From a checkpoint of a small mixture-of-experts model trained on Wikipedia.
Training: a variant of Muon for the experts, 445M tokens, 9326 steps.
Below are experts of layer 5 (counted from 0) of a mixture-of-experts language model. Rows are named router (the router's row for the expert), gate (a neuron's input weights, with its number), up (a neuron's input weights, with its number), down (a neuron's output weights, with its number) and show model dimensions 0-127. Each number is 500 + 50 x the weight over its row's rms, rounded and kept within 0 to 999. Numbers have three digits each.
Before each expert's rows: "mostly gets" lists some tokens that are sent to it at least half of the time; "comes after" lists some tokens at least twice as common just before its tokens as in all text. This comes from a sample of Wikipedia text that the model never trained on. Tokens count by the router's weight.

# expert 186
mostly gets: " %", " Result", " ±%", " Pts", " Coordinates", " JPL"
comes after: " |", "|", " Title", " No", " ·", " Peak"
router:582481516483490428446516466481504467586466498542487526620506504429488556485431472502455507560465550542492583547429430498429520485529552409454495478446571535503503575570485460527551465502468530437474575547452492401527613456492513529560485560520486317510540508457493532454442501532560548480521494487505471472544501557412530492446545447400505468428553485536559574494395530509528479595586
gate0:551454544488414496490525500462504494493463483460370443496488583515485576527436510518512528470444523499495609515488559653393533552451562421488487443537461372489511518571477487599501515581463485530389517563495470525459571475544455523497518441516522454502581469459482491433495514454499548537460506492463527547429569580510468506422573417427516532477557434437432478601427504514449497518478
up0:558497466419537586543581508501475466409543535405631470457555487552566430457545531440455513549517441512507527493564437414545419517545488533522531461558404639567574451490470495445429525514468561552464461415559485534477476471517467489438471547494454455497521531510558522602481483444514444494521496458499497496518418459557523476545475609502425454539449625525486509427566506506497505547459
down0:455496524434523521545484482496437511525441580476458506571472563526530434586452503560496529611473439493438518489513534533530565578491495508450513524464555466554531515556472605536441518502521567525620505499577493506523451507495434547452533608582470569425516550480465505523417474516556576456467395508494415512455466538471509410555476420510447425499451438561508420577560486441573442575584
gate1:555490459463571535396525474501486490566543595433530466546564558490492411453487563521472539502587507463489527461515519474504450459557476488520605451493480460421437449594495459534443486478509548465494609610602449478441471336517480472528510496501487513440581562481443541439515460472534473474543466463485514456438483410493481554463529479463464542573466615548506395452447432427483499485500
up1:428538551564463537575555472433434449417439391490469479427472478535469504536528446440487475490473530565488505607533471546493522508435496545457478533471468554536543517462480532567432484524441520541548369386517560480496513608522537497583508472466504589564458455503554481519558517542445415608504508497458482510501432515585476429516457455471594463409495449440533496558454625512560491481502
down1:516426520503498517408520345483580489417515471479444560526550543587538440514531555502545470507514475501508542582471529514427484461490467495507535518491597560563519540481573500411446519544488476568512388513429522520504505509449547585391454550494508538479356461475465459463502560536499437560556515492533545636522528463461556496551424542394572491492566471445496466518491478500445505425548
gate2:519495449374556410452447486526400505531438535483447496485468629527550488511442450496508591527519567515459578523409415450602523477486582676538467514537538461522479513577480528499645486511469565484495505538485464528483547520499530503411450536466493525571484447492494521522549518558545545469490488438474502478507492487394507575439559497520480502535547428517543527473408567478418509537481
up2:531542616494498396510446546505550513461556523464449560386488489470550434490477533442591480491531536614523637549506452581520452541383583510466438492524513479455472530521433540453568498500459563532583442477447487534474570486575548395513534469488524513525475559567559451503486545465486494488536427417497501532557501405528517545501556438517559552436519524575476543467468573491579445457490
down2:521541458509517565522557520633476542572525529494553523452586479474463549502418568572517537434508454447515520463504472559532414447470530466451620502447499424498430478513383448449622446571494580461550555448507522577478471551561446532492457464506430525491461468482512579481478375550466461547508513420462520497526405498554505447632530528501462453456497512529478429524504506558477454487441
gate3:545456470540504462488506524502443504488558586482522477453399534468541504439518475465513483433514563458511480482381504454487513585532465414457529434502504479507504499504437481553485509444529484465467577522493420558412529606548452596571551486548509451488482456437584486508411603541503533461446486490553413548547461412490615472493532443462526532519550501410374568473398612466479538524497
up3:540424503446509517502496568568497454547557525431501434464446484525519485448507627484467478454539446433485440456439473432367577555577492484525561394487505536539508491461472541489499582501471470507468511527480478463393482541607483520556483449574493455551475480508592504588435531576414550487584528538565453495550487496640572541503455528476486573507530531463402478439438547488525518449459
down3:465501455526459483553441539470465436501542553503434504452418513594531501542544649453483482470483567477495479440436563516460478526515540385549580463567544508458632490415550432543542560483584471524477528495418454539567484454530466493469424460426502492489471493432536463489441471473502483461481553516490476514508503446524556538521498456492526637479472649475459540446489630462497463563549
gate4:507490459490517465423472518559471407565483525513480440516507474511487511556499380485491486439516493549612452506571430543516571411551486485425553497452531484581504479585472518461678513495448531508498546453537440409519577465506477424550423544538433474529569553444469475455536528528523429436459551526524469525565561574404536494445465419448451519487534554609568501538532548509540480518551
up4:479480505507423614498457388527502535528428444433568503489567551540550426518433478447505475540455545570405447474518510500512478531416466532462488405514436518330512564506485430523445493545588473425499586599474488505497535395504540501465626369465584544489509474537509521548494501493512520494536479534480532549504502451553501518451487528502497502447460566459426470455454534557489497510406
down4:463488456548469485535569505442387473523482517402489599519467455471533585498477493443482427471506598491475531487484498447511475490429452506417493573455476568487516543540556560529390511469522404587516479541431518581624527572616492595499536397485493482413498511541568453607615396510523500469493463505529497521489513466520529512512525539529462441441496390510524548493464468494530483547474
gate5:484478466432618480491353426493460605500502506484499471482525404480569422544513476436504492532455499585579432509508481507442503509526481555504532489513553398506567526410460430505480476444458585450463502436447439503604513530442504464526512497461575543449598475510463456454495479421481431531528405451427500603474444522400492471464566482540492434476502545528501461552590455442503437481534
up5:532557495534436470521575495432506504441467548407435595533485492494523513538451602472458507436540475462524447456496500569478591512524526520538396464434527523488566558554529494450427448400461555512617506526418459582358424487452523496423546555475493472396521459421450458527487513545507606437548541537534547438522470513564514510535453433533500442477414501550529478468509496473548519424477
down5:533580446475471506464547436424542488497577505534531511587434516433483473499467579431504607523505404435504449511501575455498508428489567462454475524470562550501409512610585551462482507474480415589441425501585496486522501491543513454430578488531428465488462449464481414462521470534526466580480488482562549488560448509514434592519484584538521514510456410482485426526603471492574445424433
gate6:505482500372474498527528562478464515478565509525531491555365483496527508483557512462504493519466554464438539462480470553431489531444526451565511511429470634504475647478483492558519574415516543468401568574441471492487514471457542490514525477524563399482493499500450507385514562560491568444576436466566445474485421565483537610496461499431507484489517502528440524513639559526551473457527
up6:555532446578495431529486480533579462494506440578553450432505555439388521473559513457460446575427498480536493518463447498583512525510473508442527488574536427498430354502546513474456502601477473535555560373527536549466607518486452494479501548489472539430418456524465433453454517513510512420451543535500507411540525425478422496484520430526507489557417523442505499445531523560451604571538
down6:452468530517470473436423537501533577499508583420457463481525503467507443527565509483539549496414456462469490517509495462567454549520450604530560569562563463439437444463473576524414582490504532476537571429481499522465546458498475545521628518496527548574511520564469442378441560492563424426526593481456538467520487598479418482532566525524617533448514546508556455462472533519443440538585
gate7:526453467492529532571418493395494489573555460488493441482541510512601494541501567456522562553493623494504468544443483513473430472460462505496548427503488549502507559456533489610542500516514476476528491631536546548465506443440419441478533535503424461485449489486382535503386646520502495562425494422446423553543604506521470468517550504469425525581503525545487499427462513437494515546580
up7:505499446462511490579471441412504441603532541462505462522593562523513444453473555437487540517481523544502460539472524511435471575423463423452464521516438533471476504498449517616438608532474536526517562600613449530513583451422523421481425457557443495468517537423440525459482591444541457505560493506469459478525584477563417438544592521520461557579560502491459450510476481556452549563543
down7:467529482528476482468491506483492555488498503507541369500441478540493509369635486437556560541504442537492505511489507502431506571551395470472523514451461406581451541626505444537518470563476469491536517491544470588453499515478505473560502503437478462508445371503524494398457521467442394547426494464499504559473523472477552490520540458506541566518485452418420543477556534581531594441614
gate8:542479461481567476546510430493433507554458501501438533580458456482477392527465587550559455473585489587575405513470591463511581394524504400496544493475540476420534504478429448554449537435441532505414535455457400508469523582459529451541543543543504449550427464547447476532546517539485541485532505479471405395551473442566542476424552452422526456543580469481460544454545530487505537479521
up8:548505501530537402491471471572447428529432485464402488552417419502444465504525529388519462514514512526590516472489616535464585405517551426505508445432515446468551523520520455501417560518464542481448556479474425530543540552456489451458579512532449409579543481469477509452433555502542496553521565480491432405449528615493568485472548413484509499492501586501540469412395539462518540524480
down8:433511450484432450484524451514538482409580535480443502548500483474577495575455489494537528496491481540540601446453486397515552483485392567510547455563579582595514562479539549488556493565584444423433519418480506533492515514458520517485460579494618436470582489455421460549515528529599445455505543488461455498492429438463482539519572496411542601581485532487414431477518525480494478433503
gate9:566492544449563501570459395460395522462522455456590471533565427458459519495515477563500489496483526506455561542574497551512471587535443416477588516526476423523538547444457487544496533544556469471526513519501466537483568487415484465504431517557393439557543536473458538547450470518493551540543426508415424530449484525533628491512451513517464510413588411564538535621514467505595479585499
up9:475537492434586473489510477435537502563433475451477470503481502522512554517576431604483516518467590556425592517527524535478498482540463516533568503546483420565571638514574489584453475549600463511591479534497471547539504505398533501532512465488402385509589532496472526499458430517520496490471477504469442479466470481463478548511515447413468566491538502549450452558539386613531460618516
down9:550511436500516468620489507490515524397456462547493543496490474454613589472535512510498525485561517432519563590522437561481579447481538497533476462462515567575629479567495508473545529565564480410630594426521393522500465534485465536524459547420554481530428517527552516449418521524502482573507454570482476568507596518542466439506466459511509492605501454421480485535430515556546497527535
gate10:495555539513583468522406437472540571524477521515533478490495506436478502502471504396479491533514519376548602500455470425476494433451526543442539437496437473547584471618495523527443542503438481495365541481505603549479566424503502591451530505520441387546451507489462418422462539516452508517489569397444522504454559486527508528416436405516555500482585443508486468476447514506502453502427
up10:454370463477544566438606592503493428477451530523435506560521458553594528515471499590546499480489477593475413512619506527528540572509506493512435468534528566457479539426451554461460454473589424540619474465539448456548539629563545442581487462552509521477519530532482543466491499517496512529540428524492468467586504612474472495497487601468484480554448517492492557474511425495490506555570
down10:468543476490588459542500481400485413532504462391556490418457560489592370547584476517521420516465507413479548494475455524443478560550515509498548459501517468463452481491499417524536494480485426538525462552492492527508566477557515537501444563454503475457486510503393534516580497464459564374435534521467445571559456483498573496643521520392484480467523533498432413386491483476512431509513
gate11:487490505415522498501536584503505550601445582532545525567533507408539552398466596480464448572423579491515479440481418510451511504486561493529504545490498476497456585602529481535539581561511580440484529534461451504443522559495463504581535611443493475408507518428578430487437471605505581494552475491515526512469414539406548494535528554440537482551562473611463508497451463501533459530488
up11:549392519516569490428467549471540551522443476563594570518463412471545527450443421464554481545469531511589480457595541491474560474407554489404496569475517506506544583561445381464553478505476480518498491486466570508463479496504516561532490481538470390457430523434518350495422546511459534475449500478481527551490486470564563520622559499424557568502539535447472483562464550500568501538490
down11:518491398629599556451514558524525492466523379485451522527466558493455552549424526492463522484525429498551513514529433493462464491491464557585437534538487419531626514507559556511521507496439545511460366497469531560528550531497534618521466500501481441425455562516629501508524589480498448486498533503509591522548527563499500435485474473448497435507559454604544539443527565441486432544542
gate12:529500575459527464568559467418522543506593497411492441581475411398534423491584508526523503513501602557528591479392528507500537485524497502609554525485443577470426620512478544525544407548487511393516549491460587486492519469461525528597463586437506447467437507470456426506564575457445534543395498591526504492463491537460548473488517489522521505528542533530490557472468469493575517471492
up12:567466450484483556534525588444469527430532541614619598438543412492477519471550474518453447426482480553496529555438486501489559432525439398469532499468512534507511524597475509503623479562437503361468585533491513588520502545483510430487499515466537517465509485441458485575562489507499456544468495511441543492555559416474485594466564438529443528599499511527491508523437450493521556394556
down12:542528465534544521500501548492423524526538553537479566431551589472596425536446542513477506548515507539566512538449491549515519429424526373525447504477483511490537577503508490522580567471507585487418471627494508521495579542489454480453470506389535480471531507490364478549512564457484561430517460568393527439541474465563552491489518514525442547485515614541471380448376476496472512503504
gate13:522471505547446538432448413588572466500539524583498507452441439492519487562502542525535511562539584520442470549446515568493560522516515539496478413358438519569517506424511475463419496555495449523507534498516539497503443422472575476470619449537426432492484485454516540443522408502447604477551409476456482447528407476362521528516524423532473469600472499544429548526497514509505459564543
up13:526498532522481519442383547523510504462515497465539519483567435488397518544497412485478481568448469429460474428581524515438572537439568489464522538477572517484496531575606471470535385472441468436536612540612448496517503508438521536567504507479424457619506489477497510482497434504546529464461471541482469575536585526538511402522521513599468532498488631468479484531481399521593519537449
down13:382490538467553515520441462520517527541490413497494496499444519520568606505491498474482541478546440384522518497485497456571507493407526550429523525491407539592464448538523392498501496427463492503451415478442537587512483492401451490456567478519476462606530406525595576417470496518504498495486474449606451549465487496428425530422357537504527474504519596476511517517426477475495474529550
gate14:576487511457544508594535431497412440446515551518468537511575503515509558471543427415512524499523525509504598502554503550526500484497535540554548423500414636522519581567478587481498579521500458429537538514532517493423505458582533530499484543482436439555515487496461517452525425525466565544616555512445544490599509520509481542498547525514490498466555469558500558401316524398491486546489
up14:502571549514545499599534476478522519499510526515481484500510516476495503488543513434477522452498462593536585535456502520546445440498540531589451554515400465528448540512512540483570525557475441433424534605535515466504548579604571508479537501467474440675551545537558528420491450542564568579478471410493466499589528474492521545444493474468524504369624464546550564548493520492406521503491
down14:523508564500486624522469554438532515516544485408417482482414550528455492461489409469509505458507456460568518501531568465471507537550507522464500537601546394382542512549397510452466427517561446519548484524556521475514445471527547404536509584479390576510441496473498570422473502523505567499572384507462466466495507529427626565473447484562539487481418459459432488560493449501474518451490
gate15:539540537459526434500520526568426419498438536598545435440547566569438440403556530494481472565524590491492505537452473471428450515508505465474533467573497523522505485517380506511519435492562483426442601492470452429555508546461502487522460546459471538537572568478486546522465484581604615465461522518465462409428490594513566409553530420454483471490537507596478566452546484479538555551519
up15:532490514519465456472430521603399379512454515538615465491516518539497497451516508526514452521453485561566579535469423545463490520550519471459547421498451434493540520597390449482500505438549450445420534456510445448545494545509533466517472373444488542544580550550481547466513568599598564403495481558453468424479539562458474431552559456439499523542466466541505543530461499527522592541485
down15:488517518499486540502530443546482451450636485586592543525531601551494558551472464436502469530553543506580508518466517552520540414509488469453551538440476468446474437511505439463482474472570471580509413571535498459412507542530515447467608432534543558456509510612519517512542475433509519548424516443468539525448432465467461536523574503460481433539404513529603406648501519539457488505566
gate16:542438387463509406517503529511554487540424538462531566522501575478553490508525549518539494430437600583469517444497451429429591537612466537469511527487545472452547568530542589587560517517537393569409405528497471503490515519466549517498517522518435546526488492533528526495441466488504569504429509523454471447568504601516623417428471536532570410488575456481513513533489446554488507579503
up16:468569596514464574562485417484487439477548485478498454411518422520451481514519451466464543476494434396537479513482484559408487499503544481435455462526468493533575477504517466411492456492453579444463552430491503505513433496510475508520494440494569458447516515547530486560503486465523426508508486479549582554473451419469446616642412432477428522578458578538556507571627462525440520388492
down16:457532461527511555531504482495441455497521480438529543530491462589440502474376450497398525550463544516534399422452486409558543537548561466573454530398586529512467550563537455564430436540496462510485601454542491418468474554502437507527428406506467411476549549540475554476558465507472478464521476457495528650474505526495507466536591384495535541554449497452448518562502438512523564471465
gate17:500515455468533448576452591534536516566460541492459511484450418496507467438482445519500440525415442491557483505437509408522483490473541537400467575501471547544417461530438576532528493506465556457474464437447489443549566520531417437500517528507521577567509493527539471532510548552450480610516511414461415545416424627575476510492448502531543549559591420567545581493461534555464485595571
up17:470449506415377517521541521481457517529521513450517477589520467486508576444497531516488530418587449481427481516540502539498578551534494415550589557483455518483451530448486559579327455492485503541472524522593533577485394514566462564411368473485468500505465533467382491487517552496478511456429506529602567510413423525468521495552493539475486512510456449427522518469491430474525536464466
down17:446539536438454499577512405400536408574465559447570454557461543502504458581449433462582522418478512582533457524500509392432533456490520429482578497505466497531428408528598513466477360444546559540499462424481528567515463548519484386488478489530521498474523538501494462499486533504530523579492559534512473466492566447488415514541474520539446499409546496482415475524497391448541526511573
gate18:509394500436511435476424501438563476431546549567451507538515508541529455588443532504500501513454447458502491510513516572462576364447557538540485531518557461487487580477377525544531541401518468545433513546427432564550538430550444539534575471557477465512526566520430504422441468448558537572574501516565517438449499530558506445409452543451501583482476486490530627513545429500493505491537
up18:495554434390522518565435504562483437498439539387523549534461559466538503445490458532501436447554526432621548522481449449451462541564439423529465493459534514499603508522493485467494555542469513530531569457497562470604415434461594504611425467420577497491439539534484416498467470466543477434536467503549458462487537489474564499575576571514533535444551575466479483547463465500469436408474
down18:494501459503485438487519499491520491572456492569603594493543493517543577481577476502482523472442429541429516457511462528494383505455534480597444370465518464513540517556500463587453523553496544498556600563452385510510435538513617495448516506508509491459529460440598495510400499582504590524516424432484462488540529469497524524525441553555557532488408559593455450464513409441466516531452
gate19:597537485488518491575508455428479381521435478483603570529529517444416561469546438503435543534522511516504541525491569450491542499499534444553502499369421501559448530513491528457487395442444481489403501473469511559514487518468518487464555507472507453521443466534560472406541569441542597453596551534473430471443570484513406526445478429460423507476445503521390462457459441431558542544453
up19:539426490431516486654493517505521461499543548470584519496565510450479625581520399498497575505579498476456529553401602508530579487419534481537503510416435523486466543467488559501524428533433488463529536534453496520519505543456550563529553474473519543546442544550523591418497558526493590459558477496397475544479608506538519474525487483455429524445504450570375533507565439540513483525505
down19:538495536504445525575549470612573531565601458519507447533551431506461474551479511455463523585549482429473447494498474471466446523456409422574510564493454520523440495445571532401385523523467524439533573469474496582436442480584524489551473538538392425544420411407582464401525551539490549522556518520466479484529575586578456526485519483522500504520436480536460423481526503484483452529491
gate20:447427539496521465469512501449519455544517525443427542455573580487496514437595541477434535567497568602480548513483553468530501397450556519454471352523550490527503551533454481543504431554432512545509501466568492476562499537493499477468447514506499490517471515550537446449517487571570477512504509529541380544471424533458546536446528525373491440503564413575462614543475463439556399479607
up20:497489469491551543533457539503502562505456536490477464487548538505494530512507524460421512508494501583441541546464409516558478511518584591544495430491460480510504520538457492523405587461448534535434481561428408461538514509462560552484487541546437489529500428537466524437433512583534458444519567560461428562519465577381517537504562592429529404548564444572456484532613569539494352553558
down20:490462518486464468517537512528490435510467552455504563458530509472519449498543560468527416423427605485547433445492468503479508488503532495486532423529437450428590451510490516487526590493516526505475463532501476386551418502524581507506442466613510543415520474578470485406518379536491511413514488554437486614560447566510426580418423573553509449530433508476442403461525542395474503472496
gate21:548421517456508475557512602549551489575490581461428487499529538510500542447398534565542572599497573513487486572541493430558583618443553527458550469506530561498516435509479548580546456497512428588523532479475566536413518532396504497588484475502460502541533556505427528553515503590492584517511499483578516457420515524449472537509493465416446385458524570469446522536557484490582514466557
up21:542453527421511454567479581513521509632531524482499499511482531475501504433470470556569523547567592469521542497437544442612488509536479435448545454552570461475532523545514504556538450508498409531464529547560533504417536533439549502525541561461487549500427539465456429577524554616532509483428442569542491455433520553464476562492420423486489448533529575431408532405563496418604545495462
down21:494544546509549499465446520477538434493560450539448565419556495473422492582517481471414478550490607584529443518453467375438546571442486496553543495593455537443556502539500512458392396525567502497472445519580437496401571561558533487531527506480509522449526558466420566531472547515479497491571479430430519392446527436502579500450491510426499498448463469494556536520498499527520471409594
gate22:648545545482539412426530486496473560513457453490404495458431494465562466569382443431500487425428486521506561544475458477527511466518513423484437453385561537561506507483580509553606470449484409545502489432449481443468491521463565547497579539470481470553519571417476515435507470523532458547497412522560474485556554567458554490555516479526483506454482407427390504538550448455470503516501
up22:447508463504481481469400458584461548474532508534448535506599671545475583451452506460544560516426396460458454570503553483568461426506449486479520556502491469488468565556485594625434490466534453520542462476503451506539539529460512433519463509443521489469527543470479528524434450476512454536426553491463558397573483541459610529509530498488435566431474482507439506476505507559522398480389
down22:521481480518448515440486504524491430500512458623448546537514471521452525402472499478473499507418485410526509434501468543416475518475510453465451514459513540542566453498572555485541568443642489564531490465583429504310551494435578545591494457477483387537503550520458521551491502552455581526508570491586435528509538434538489427443527456514502494517507485582492513454491515504518393572538
gate23:520507550493475486517569544528466455511513497551379547565429510561522516486568551502486427565499505561510557504539505465391566509573487550509484504440555547545477564499525554552528523478439431520514562428527382493584476452500458525576581489583443468511605592483497432511511522606509508469517456558561459547542418580415489492539552525428488473492504550517533549572442482481565608612510
up23:571434521418493442521566476562523526430484412502508489452447588524586527411544488428536546541528411445534459460527498510390537458386488551489516568539531553409547517428528488423511462508477471474646478438424461483521536494473459532415590505538478490468443485543446515483540425523481491496532494544452602467477535451495570456582543536430478486486459451488459514518450545408513604465538
down23:569425463563486531405540498563498524535500539440505540491503457540426510431510512453592616502506556470526454436541534422458467436561573516409495575548529570504541458395538461501614564522679503499505478484548490587627455531486553540477480444532543512541514463495529499440467464467519475563565480508420512485441475577481541483552483529483480491532498483510469498518439555507425463460610
gate24:553496490447475526521540476457470513582480508507475437514510485498467563475527588463503490471519518520549545511560433558491578536530600552434417474522561508492475535545531534485473451480526663373505509540505450475475487545547513496553443454485484483525526555464507499484452416522552426520425594447559474500522524544409462486555565464424487501458459458536456583460429529420579687590528
up24:484395462619501520451510453576560531600467483548536536566490550554543467573537523597458502513490521449501526534491513532468579421533519497507489475539520465476558534433475466597561467526473471559486533592545489503535435506470528443369468492449588462578466412482453561491545497479410529604550553529557532447499495527495540414445529491542540547506535623487558537479573465439464401488546
down24:497476448543475511535484482446513536539500491401505520531530557509554482474459479482571523472535496567610604517464492574472490484426411549470530489547553624470533420566499557559352502509351439526421487500487467452473572446466481434481382425443481463472556484563470456479616515517500379550499496543472530437466415469496477485501511491493531520468470574461449461496454525512445525454541
gate25:526459480472430531460559536440574528504473494418472516495477425432515464530458389460461414457461525403501525528449476562571541524521543444504487477394572510545499588564556493506616498520531457437569507511506449477482443483598490531532530546559450529554546530571493573476491423465494484445509443553623462506449607437518525532493602536502504473559578431507472506502530434539422563598528
up25:468396499497571492468490538588504522501501526508536525487570470566522505473581638536517460519489423490553477428539496514421407602533405460524578529494484492457490371450512516476421536471480524601499492546447601544455492531443496402436473415433509479493580408438487461516504541504469522479483548522421491505495417484556517462471396453560524465482478564520531501487471552385500423457506
down25:508487502576491420533454581526545462427509520595589582490491530603490499549466498503475406580495610496533355538478487487496553484560489401476541542542496458538416540409513493512388459447462531501534526488535559504499528457519490521464484560477490557442407516452460538478478537467500496516497515479487552498437381574481534474569568459596509518458399451401382459465494503539494506467521
gate26:509526572418488564457476499511506577525496498542574463490554403564464571459558453491516415496392509445409503515437491450480458618472562429551525501501442579376586495556453521531543464551509523509411504485439455523488540545534453524560471506494494490491566457487467490547443480366502502506424512442585451474461583419503501467563533483423482609505514469549419517532428510464515424512464
up26:435486548540474417434380523580520584509509435548453494438536456482529414513515537512530433381445513542483544553436446429511554542477447504501539468562584589509454527478469626591527395509501539538530493520556454564449482512496543527586562525449485552466469544435575451529531504427413541469576551468478480465488511438486545464501501493546568605538507490509515564479467503482465498613438
down26:501509533535604539470473456529392431520474545518493467548403430548564460396512427616494498601510405570439464480468485518447446551506555493513563556447491544484552439547412536496475446436443458466477501488577382442528524470553423536512528441441519508498522465393462552503487477500439460497508511538449486442560538489516374492564452383492450477503498541523502447523516488565497553488574
gate27:458380457480431508499486543516525599461488442462507401561516455495524514494428496473460506531510520477492523526484464496457556494565571496605428522433514526416533526546535425540537529533557457534499504483430453581503654537527516529527530602556480444471525528473386484445416492491434587489442479507544475580530633524490487532495583536446541573509472499547515607460520465403467557541520
up27:444396539548461537535420491474551591513500451504518441528508484440603485511454501554527450505595437427591519499533450579440525548447567473619404509453512487494404457548498399543566549474412448468489432550513560479524555519497537509453520612553419417523455495559536456500537476501468550443398475483510423563490547498485554511524528552475522493598455450496446555549513553484521530478545
down27:494480545529620612552515463473587533412469600517513431555516515512536505477506430486494610516379461483509547492484495498450488464551514483529510392477492444550454449544558540539518422466406593427532465447479588549502534564564418515512496551468572447537525580507521518512498528480495509424442571525489489570383541452410465526519531568485454505496431495516448485509505611548548553453487
gate28:454445492540507484490588463388537573534453483526445451434453510489461504528451491455534522485532512499491502532494522406466552485543513493437628486505482432477561600495471598474531445476496509579476424571557472434444548438487497579414563471508547494555529578528461505528459546517442575539497559460454441606497495515566507452398523532442479551501543415492576415517416433531424473613486
up28:529473454448449552511432452471504499445550522423462429447574474472483464539582442550511585570521521448427475412619476435568455507449448493502514550549473482403503527426464432599508509547465592477475517447511525492486465578521489486625456487482549489446440431418543450443605515481543463534499440552485483531487539466389469530560467484563478450470532510578460508460603450472565431498504
down28:506453458539556501574529551475428559506413542569508504518402496489451514512492510506443451546455501420528438471491566494546402541494518487528498425541489516560610591525424578482515497540518475410487400467574421491518599588477587491608564562561558485429464526520424483480497461503479571520559494468489536462456435461505522377510545433587504490541517450466464537495460531439509403497443
gate29:558446578511501470455544428402516547559417413564502456561485530461587445542435450491405447582496518537483576496444425550522627478505526515584525470437467462523522477585478489560499491358432522486438561592525422460521485510497414459462498462578548443546473483460438515497469443384501515488465523539568500474528556522416464424430476564491534507525489464548496511461494507498447437497487
up29:468511496509502513511445564613424460445522567398469574472473427466483603509547558491611534404527498508558470491521560484491462537471437476399459534586563520536538531534509477438516484611555533497476471359472532567546584451482603521568542501433460488476506532532489451450534610599507497480469509462531493535532445443572476531535503433490475500503471499467556439592545473556528523512580
down29:461517558533483551492521487534418553458476527413434496513479495493489504478448534417454471545457413539612454525549498424536442570411501412480474470488517512536499492498550566521494421579502433484534449445368472533444597521526503441476548595540430521474491584480574484549531516542494486500528451535444407551506531449455529496497465504427501519538498490561429347431481382500429500575449
gate30:526417499529510448478494507466508498548537495460474513539590426413544494505472515615389500469527550488501423562470516465464617506524461508493467491383440475481505445514626495538515515486441453581437511550550458507429438467468549384398454491561529509518537535549513430503420489537457375538520440482466450564437516534576510518469504465443454479595475558527467444524466536410510410507455
up30:560442505585463405471439529498499492449480514548521581465461482517483454542431502536514544459462397473495487541452428385385497567446510611496542521450401501596461458418504411479466581555464404585451525537426659497486438479544507447485499463505511521518476581490534476479439481480457452477482555422505464524502498475557476507502523513529509554585448435431556432543532546533504475542519
down30:484470406484517460421445527530563557426575482489520530461507561465493555565483486525537483507452508642472542554473460550498466524619619515465536529575381462563525550529517535543473491574602391513579536524401552442485433532564550477552521452536520462579516567543532496422471455440475491567552464563507456504497434576538531519448484440530535484488515445504546551461418520527500428501536
gate31:542507556525497464482451522535452548522641487550411519550453451383508570489490402459512525550551508394553540463431493497564573475522519490503503563462506500471513526521585439525478544453537505477401554554513415510493572435463468483450561461457582449456468542503463481511396594557527428463587480491463479462481448505480543601528606380507545445499562511509484467519440545451545461489567
up31:517477470511503450518479525529401590520615493537385523606462531480552537565450438415521565486545518511516577437475508475522515476525522533500533481427546521498558552546593477515503550410490510529408507497559441583487492369436488502509558459501543398442461553541557475543486551530581480500573457552525413515491492519492493565513585413505506538389587499488539459512468574539572457476565
down31:488469428488438554456449509564482510467550556491493469473541557590416496440503489445431458505424463484405592426507442515509422477570437479526432437423532554533533532518417470508517471485356491519412499568545485539540558582533490436432441533489446459505484527493543421573566518520464458464539561549502621468494473453438514409371553497464539511501509478485585480436509527557551501544500
gate32:516566315507535541455396549418454527564575408457445388518555490512545586450521502443473475538533540485457605446483467517499551478533463477486497524478559475494509469528471465479437517520469501540487575484576467498497402521518532459517530457570477501528492415518508385427495477517493460512446587407452537425459517546486495457437487515496600468501519539508488589512502499395561534494609
up32:427405606460480486531529477569505487483426507510532543465520540525544427529442410485485507402435469506510449551462498469534516482431489526502499476551424431418462548486518499557569510488570435435501418518476559461462572522394516496449609606477511488523547583465533554539529498517515520465595492508592438555569509481547362561540555478474478512608453536590498547558540448465542513524470
down32:524451510465484526507454573462522506544480515565430508541472391565492509423568515504518496469407485505466501534457459519567473466511556568483493618472496477478400529531432488506507482519473514433499437520468514578457501536538482481442436568492498579496389589559541567427549547494567547433511499508445515572562452478517531487545419483507409568422440455521484395520521452474571616397384
gate33:427449496500531441520457375420381491548559626517509481559465524506489575534550407442529543490460433573507562539497497520536493486515478511534522453517633523460540531565497461517538490477494523466435524504466508504457506447564571437486495575552586447557416473497511596521408485563505531424464516531457492546497560522501513544430530430537548467483486422642483600509490414512569513491517
up33:439489588359585535413434581480476464511500419568502557512584469504566605535457535525459540455551498535529456485497524454525512473464478471450456511552501493522487482402541416570497485506510453533499448485482436457551490509551484490534528495475385482408471515421542526525419561468608526528467624567420501556559530506527527565529389490570580537534445509448482537534536451509428511470459
down33:477453456495576532423478566471500459465477510555492536489521585527556573426480581507476520477559525597556521516472476573540555463558515468489444483470561458474556578546519470552522539547528589507511460430508529482542427405496561514436566509488488552465476524422508478454484491495605500443515545483488514508510611489611566394432535460592475643429441553440482551589464483576548448523503
gate34:498452491488604392497506434529542476471513503467486548514487451572694557472466525535452550456489544483545592496475480449447444486481546624482459517479556472540536550506498483575505676563484492496476450542426479470573489418462550513500546563496492505449475482492571529436533566554512529553570481527511458500510469577466531487471484503467591471418537436532530512535421591572461464534544
up34:473550457501455526575447567467475502515430461455479515578511481470336603436552495479469421529519492579535543553513552492550492544507549458435435535380524481432476533485460506487480393568529453464488597535520484499493593491494412536482521501531516499509542441401521432610497403536537431504517512510498532479482499465489501455431413453538461506496533515431506512502566386390438483460569
down34:506460446520553473430502422461465433557584447555560532502490496547499457450438463463459490443541546548417537519498548616514469494492537514522446551446518550548502511489515513570419450501529496588546571544412414568424547369481528483538512494596537584499556568511489510533474491523510475479378456451537613433514433493504515451561504531474519570596478496493409416533609512475488477515547
gate35:581423542559473482476498496448492545584506489537455510545589511454516496546572516625530533501556522527493549491482485590504532447517461516499463378447573524478443416530510532546568529466517425456441470444555520482495431571415482587522581435470539421469464509491574451502495476487404556477483560459513429511613532472448603495523547616578513575529548551553573543462479475517456436526495
up35:594404529588421515522509468390527599404463423518419536495507567409478509512602546503441516540501506551519554485431452556450506534501434521519526476486474587496405528545527500542565407458498432464436432490487495518488446542455468486478497471547484440574386545540510532531446402467463491462494531466558508542544538508442456509441614566508515482432548465491491527436463459394489565534470
down35:495431447431436510575478469517531570458487539547514442513519517614476455494642536557524536481572377431515478456473479549491471497512453565514414456474467521469576568511403590428569429519540519478510505564454590533576574527523462416535517551515498491555510476414476465477461487494393511468456509512505512448505497469563499559516518556541484469480393511384494512398462487445534570461552